Experts of a small language model.
Size: width 192, 64.4M parameters.
Below are experts of layer 3 (counted from 0) of a mixture-of-experts language model. Rows are named router (the router's row for the expert), gate (a neuron's input weights, with its number), up (a neuron's input weights, with its number), down (a neuron's output weights, with its number) and show model dimensions 0-191. Each number is 500 + 40 x the weight over its row's rms, rounded and kept within 0 to 999. Numbers have three digits each.
After each expert's rows: a language model's description of what the expert responds to. This comes from a sample of Wikipedia text that the model never trained on.

# expert 48
router:454458458545526460463533544460534545459539461455538544536548482551540544459546464532465532540543451462468565463543537536536539457536535458516537462531452542537537541458460471458455547466541547452454457454545472542538528543462454546542542533515536536469540464541542460545458540467452461476541530547548542538544461544527526463542538536547535534543540459456458460477459462458459536456543544532458455540531548456460538456454464457463457543462461460459548543551542547528539462547458458542460542523540458528537538538542545460543456459538454547537515460539456484522459543459454456461
gate0:536477554500558491475494536498444511494527534508477498549500469481468489507519501425511492519453533462509469472568524472457501494546558514516432465476477542462497450459525541527450543459560450526535460447471567546557458506452495509522484464503477517488527437533509469605563498624495528491445529481438517428535546459565551509430480502481472552561495543471499509526494450533447437488510501486478469500506522532461532509431432554505500448551535527526516536372483586545531547497484538520484513464507505532457427427495437514491502494461499474480494466516543530539489613489482489378
up0:582540467480471485464477518487564520517493502529475564463499460471526558452398520579475415519550467514477467462499526561585471489493461544476533445448485472529487470459530513449474479582473623523502480418526518521553485439521513484514492550462492481498496477545511488413442453526526435526548513486490569444414486471459529572520439573468536490485591537512549558499530505444538525535491533536558453542504457513535533535545508464492475464511511497436461521509505514499460527522467521557485514586455445503468473410542460491559477528547504516469503488540526479475548485470477462544
down0:564532463488563531490524532459551553506525480546351493524472439489484482504529450480534497481449529538529462486473455454579514505479575440487573552502456472464505550504489489528498536452522524554496485516560580498483454521488532558508462520543527497469499495489516468444532492564459435536439519501454441535490487514494476501495494539502516466513502519540498483448567471468455542466520501487461436551512459432497575466522518475495495442568580497490467488469416490488526584524495375485463480488499421447526486448534457482526509485510530605523473482521430444469427436473543464493
Words opening table cells, such as Majority and Paris, short syllables inside foreign names like Pungm-ul, and prepositions in or at.

# expert 38
router:455463458541527455461526538460537537446541454458541536545540472546543544456540457528458529541538455448471584469531529535540536459530541456514540465530462538533538549458453472456460548461546538456465460461529468538537531521456453559545535520486532533457536469534552450538449532463450463486541532535545544549535466538528531446539530551546535537545540461461461470466454469455462526462540553534453456542529541463468548442446478457464448534457459454460540540558534537534547460551466461534456535512540458528543536540547543450540459456538462543529531471546449481522461540459451455458
gate0:430518486426548541538573534521506534505460482501554555521498490460430563496464589527490476514540592540519551483468460492506498488468517499517461499497512460471481489539457495485502535536517508449485456533509546516421549471541470395437443524499461517551508438523473477547479480523542398543467548592539488562466527426501460482471496513531480538595466490511521389486495440518525555519530484530491448530501522476494506550497490420535523504461491461529545468438515413469572514510480465493468529480487450451481554517570453431476565507492542489414513537456476469470524466453485446522
up0:518519495427464488546499464456516554482501495570376553448450408515548514488535527440404519513484487473530562541484543535537493538520546476510496533414516519482558450551480513480508489486479527540493468527520548536532592560518548535511536560537550458514478425476543506481577514564542523547550514521518472521468535502557440518523497518536528506455527523491536519518526564502557464506566529479510524501527522454539444506483563547480545489484495450428600514527433444498539410544456508442477447568490518500488527407512497446557496461453497499511495456533539478494470511519516536572
down0:524542538522525396501559516498480556443577483562505479544463506509494472464522510495443489491499535505460452541509459462491511467489524479449541469423497513489472458453551509480478536453536496499509487497425529507456485549492493543538579475476482465523522417570531492563466477530530439497476545516432500477549565570482527476561504484503498504498480467487447547520516533470420443426517525611504487438518437492500513514461494408522402494442455424515500496514517509442511537531556476507507577463456482531508527495486458556492529479419402487491557402550514500482423536504521450464
Decimal points, commas and digits inside numbers, and the period in U.S., in road articles, vote tables and astronomical data.

# expert 42
router:492496503511494437522449567484501617482518478526512484464587439525505498452504494460431495515492527501495494484519551531547496475500471506479463509599503498492522498443532455503448497493523594505437476489592514570509589597488453485489509494496494507416482483531559528523432506475519516454546511505496502527510529502485509489514517530508484562516510480451503536562458489499491479494528487452510497573486506491398460521513532505465503622382484508488579524645509481532505428479509490496473514596527467479478478515496510437495508454489489492481573497523479511524403507439507411493
gate0:535401501431520537445460493530477529530490474487515532470419499497522460450441463515428589528512524491533473513472474564503519517432483437503404486512531535442584586573571505514508433571538552463507466585467500553442505449489510514471505527506500445396552495467497490565482529497580474532488491478483440516545525485546495488468480494520536454522510499535481504506514488433542518484553568517480489528496538553458493516554507511536501538421431478548512472515488405498545538457567497482480513477522458503467503525479506492416551405550508480498523525525470516487408448521467516478
up0:510435564521541431457469485574482504482439493495445479476448528460551565404475514517402526530468561510492437468507502578486443421467502526503486514414517497524503547574534506429547534485495549460497415573513484514461501499466478481432484528516501428428476594428523487553491525496478466483436500464459492471521502447506483500470476501535494482510520471602476587515543500508546549478567522544495452509480456501518504530556504497502511542450469475491442462566449508492488534475572500554422517472503486492471568542485510444436483437567516435482492501457495492503451461508454481495
down0:472521452536529489471481419506510546500503519551492502502430532447497483513512473520508480550503494441563511496481507501575478487498498600444631542473447430465481427463489483441480479483498496510452596432476521553544507441495539502540470466491447538527487521479417592439546505482450554465505485559471518439473455557520479418540464463539445518456493513493484525469536590504489472565521461481465579554488443543433550520491512517503552498539567519428475469538554490473517477533466502520506405502485435506495501438564510506542481479496497491471482499519542526495486470427557546537
Prepositions following verbs or nouns and preceding a noun phrase: of, in, to, on, for, by, throughout, across, toward.

# expert 24
router:461456459543535462471538542453547543458534468460543547535540481536543546459544456532456537536540449463461558462536543543541542449537536461519544467538455551526535540462463468456462544460541542464459467459544481539537521539462461545545544534513533542455539458539540463542455542466462454481540531544548546543542460544530521462549541535543542544548545454455460452470456457451457539458538547543458460547527543455459539455448464461462452539456451463456544533546542542533541454538469460538463544525538462530541539539535535459543461458537455547540527458541453487514452537468456463467
gate0:470525478601502521503534504552539560498565472519475499483593478500485462504510545440511509548520478517520472538464442517513494558447510572543468517541554450558484500493573559510539474479511519503525519551488592508520458519487491457520487529525469475490518543428501457488510452449424499499500449543538555372536451479465532432479517455503537500510478508481425529562525517492500524447491474489540533538473490517426488414546504537524544473589477511514490481568462499440450469467485506560507519474543401514466492567476534417585516540576474521576463490466450461525457493495453480442
up0:491505597541560466467566500498415553556416522590552480464500482438570456509464547427474495460526435521525493511581468525547530569492449540518488527540500487511489503538606552484477515470507513465491567512492493460547541459492448479492441559523480556528438492461476475480465528525526526503494552536536454522559522485372519552485560460483472489430514531487413504505479465519421509446526474478482470518558535507525508448482474514509477584500470579489506508517481498463476496548427503461530480403528487464469514511578528462451583483538505484494535467537503475528483501499466511468
down0:548512499483469480456585478500454494486393493485482495506546423508512527461507457536501519431550485530483453552514561490559522502526507448530573508473506530461500443504442631552476515416458521505541511494439495459475516555440525493525529475537511494495471545609455513516491485481526487463492461524434466491487479463582480493453519516456471526469511450555516516516428512509470549455525525458547489447462527455524514463462557529521529483465561468450505362429530485586463527542564552548529478483510528497521560459536456512453512514480469483546451483487588509520490479519530516584
Final pieces of words that modify a following noun or lead into a phrase, e.g. Blood Indian, Food Museum, riding horse.

# expert 23
router:455456461539527458465537548461544540457531464461531534540549466543539543455542460531462536534541455454456562463534543536541533456544538458497539458530458543544541542448459461455464547462549540454458460461550489538536524540463459545546542526519536539468541463547542457548458537466455464473547532550548543540546459537532528462534537536539536542542547462459455459456453469454451535455538545536455465540530548463465540457455467459459453545455458455468544537541539544537534453546457463537456542531535465529537537538537537458543465461541451548533486453544464477520456537459457455460
gate0:540530469473544444479547483454488560496530565454478495498409476483571454504475512473503584491559592510557504430497418458520550465493549509438433605483549544561518523497435486478468566406460544519526510441504486485494479532496522474419554462514542468568566521508551494475469532496453477568510491544529518499543478443481428518444484484496517526563458503523494493490591507547510451493511505501460487407529521449503519485501494434466471528537456611492511473473464566494527516516516513493490509579454439422473501510439522467533529514514504488482523519451498520466526434495518549476
up0:549511496524519490555485540477569535570414486541478515509567504447528511539477574498532520521475506508505520489465506496530505518506518532487506461530487481427550503525538500434435531497501431457533476413555525532490478466513542485463516593520547483498490473513547449501426445477423434513473539487442510503454550449458512572475508578518489529560514500496572435492548525463462592498557528531470585551399508535440506462506562518449487505486436597568491536509501528542436557618505511452478465506540513553438521488469478490469514476488463487473517471479568509493457486476517543522
down0:442499506383508526518506501459533493478509508546515502511491448424482480589435526517516488437510451515543557502540545496502453534523477452478557541502465459558490480498424504496495514469547496496496570522495496525539494557508625452484490473446500518553444572516578508512514511497549450546517488447508433448559494592561518517531499524511477465482484468483418553440492559448463540530457498505505399444548489500515547563537515510528509495522480559450493463490467491409480531485481541479491585496538488531577464461513499506476434474455559468465499581529531538477475483485485449407
Verbs and verb stems in biographical prose, such as was, is, served, continued, represented, and stems like reduc, dis, sugg.

# expert 27
router:455453458548531458473537538448536545459534461464537544544534474548535545453544470530455537534542455461465562465540548540540541449536536458523534462533459545534544540465461461455463539466538542461461463461550473541536523535455457541538539532518543543463542467543540455544460539457458456472543535539549537539548471539524531461540534542547535541543536458457456461474459454457450533452542544542457462543531546452457541456453460453463463543458461458457543543543543553531541455545458461540456540528542460522540539536543546459540458466543459548535495462547457483509457533463456459465
gate0:402583556550525500568454475550498557502581525579532487500516532492491468481473471489520503550466446454522547495521550506497507538462527546534525564465469450395447475534453507518445473454494461571487449503467462433466513516495498460481543498489457466428487504469480534461437484497473497566547516504515548569550569505467558489562458515489533557455494470483474520497493441450527527430549507484497504517521479522473525521484535474482538432492487530508474460468529412527546465582439418531486534453507488492514540518404537573457507492550442480438471430448528485488475579446510517522
up0:483491470508462481452474543471485525501569463514524425506532526512463536473554572460524537465498429541536542501468481444465492533500480520488533504570546566540560498518515581504476512397429432542536515461520517457508462476505514534530401564444422476467544499467602513480481473489501445546472463524447517469436515448541489553498519525456509434422534453452508503530518451473478448440460470533467524525567476498507484548516460497554488581514502557570520495490521536521507487545456510471540475568551545440506505475439480542575495589542528540558555531520427483477451508500477481480
down0:455488475418455538495496461435446525508569503466439518489431509473450529480533564483514477545484502553529533506455603530505576486428520461504438534505523509561517484471554475444471513544498539468500418483499446532419555469537487527464470478538479501475545499484535459521527482465493486429502520473460489563451498525450515470520481508531489528537411512648516412461479490446489498486540473466520512460457482488501494422473528439424510507502518425463507494483522479520540506410567499515507454511492421549524550433463530581478527493499461493482427451469518471521502562440473538470
Word-final pieces like analys-is, B-ear, Bad-al-ov, plus prepositions of and on inside noun phrases in running prose.

# expert 25
router:457461460545533460467534540460545534453534465449535546543542478543537538459550460531462538541545457464461571477530540538541544453540545452517533463536455547534535536466455472456466544464541537459461469455529474540541513533458457538541539530528538531466544462533543451538467536470470461484529533540542548544542462547522532451539534547549544540541544462451457456451462453458452525455541538533460458545536551458465540449448459457463456541455468459460547545556530543549532459551459460544477538515541466525535547540545540460544456465547454539538559460543456496517451535455454464458
gate0:490501476525479525401513521522550431550448546521463485525561457496441467428504525480491495521445473478571509463489485456444439446448484433482487459468533524460463492542578451447461523488495472440463457538479476519534529453487452575547413478481523532488506504496459486427462470510495535459557533485533414440496543557562538482474446515500484543539536467490473492490460525394528528474487516491497455435430479500583488549522493423447500520455509505479461495426551492489567479487489441477546466528508575574525509515497428478531535433504508517472507479503429559478562442471489511433
up0:526461481454538511467492540523528490528442486470415521499568566522481510441471544523524497488443575555565556564500488505575464404554535553544497525477474548459457493498504478564518520439515511484423394498457543431543530552529493483506535543450563490543561487529531440445472456498500551440415491461483508494529525530466524494449512464451502446597581528498485503464509485511505442504534537509475548528481480568439464499505522503503526453495477490502438550466507540575526573484534403454514483496468510471510504465553503476478560510525478532459545518567463524507477453442433517463
down0:495513474493540486493529496479489514454513500553512502465516425454518467559549495604560456596527543543554455553529513518501542476409532456500503503547490505470476478497500490525526546539528458478530481490522448526487531486474553504528499497491531497507531508482500535529488505534534518528592493536584501426505502483628532511391480523473471475480389520510507475486572480427456439514575476485508517446464578429550547523523508544496463520480466493507480495401539456496604518505548554602510543481487425473448517507440510433456471477509520492465499492513563523507526531549467502449
First pieces of proper names and foreign words, often capitals like P, D, Al, Four, Hon, in lists and tables.

# expert 1
router:460458461540526462469531539451540537458540456457543541541541477543536545458535456528459541535545460458460566468537545539546542458537545464498541462540462542542540545461462471456460544467543537460458459454536480539540521532460466542537540525508536537463537463544543460541457544459452471476538531546540549541543457541535531458543535537540542538540538457450453457468453460461458530456545547544464460541531542457455540453444464460462454541456457464453540545556540543528536461541465454535460540531546458532541540546545543450548463456535455544535514456541451483510459544462457461461
gate0:575497475442517528509475544478467460443394511494517489537574512492514540484502501469441456544529460483482548474544439419476548460498483587441495497507493528502510505488437418611523463498472541475433465495475411551508477473507487521478486422491500560441529500512504577539491537517521480445477572553488493510453490518442486488581501471486551496500507497485461493492428514500545457505514461492585500534520381494552503491578466435433517475570467515534537521483508513499560510452539529530438511433447474546461502527505515616525478477536506475427460508468521525479451467520487506470
up0:475479481488507471514522506502519498458474522510451517444513557467550491563487394456448484526550491542491413511481411514457451471449496472528492491549529442541522499495545487489525488468523445484479459489581454500456449481472528533515462504482446593424616482566504413538497491506588539479462450507511440498460493379501437464503545504521513497521550527532513527506528482506521511534587614490513522531481487456487552519513465590501483500533536498514549425471512452503460529555533463462498513411529466465442523508498506440458527470549503441577507539481496505509540528530497498434
down0:555539509444491542522409454526525519517452482494558519418462495409552428492516494466498503497485497579437566511472405469517493493582519540520504441416515438447534555484366503457484520558418518493514478505498436558471512525503498489436491465495475500503511569461493469519486483464472527465566487469504535500534494542529516516456496543534476558537542463494480518491500425485504554527461415509449538489529453482506454538557500457489547470494504524509532548510541487504499482507452539519546480486474471498467461504471518568453542574575410553533535544561451494437486493420554514488
Two groups: the, New, United starting proper names like New South Wales, plus decimal points and score dashes in tables.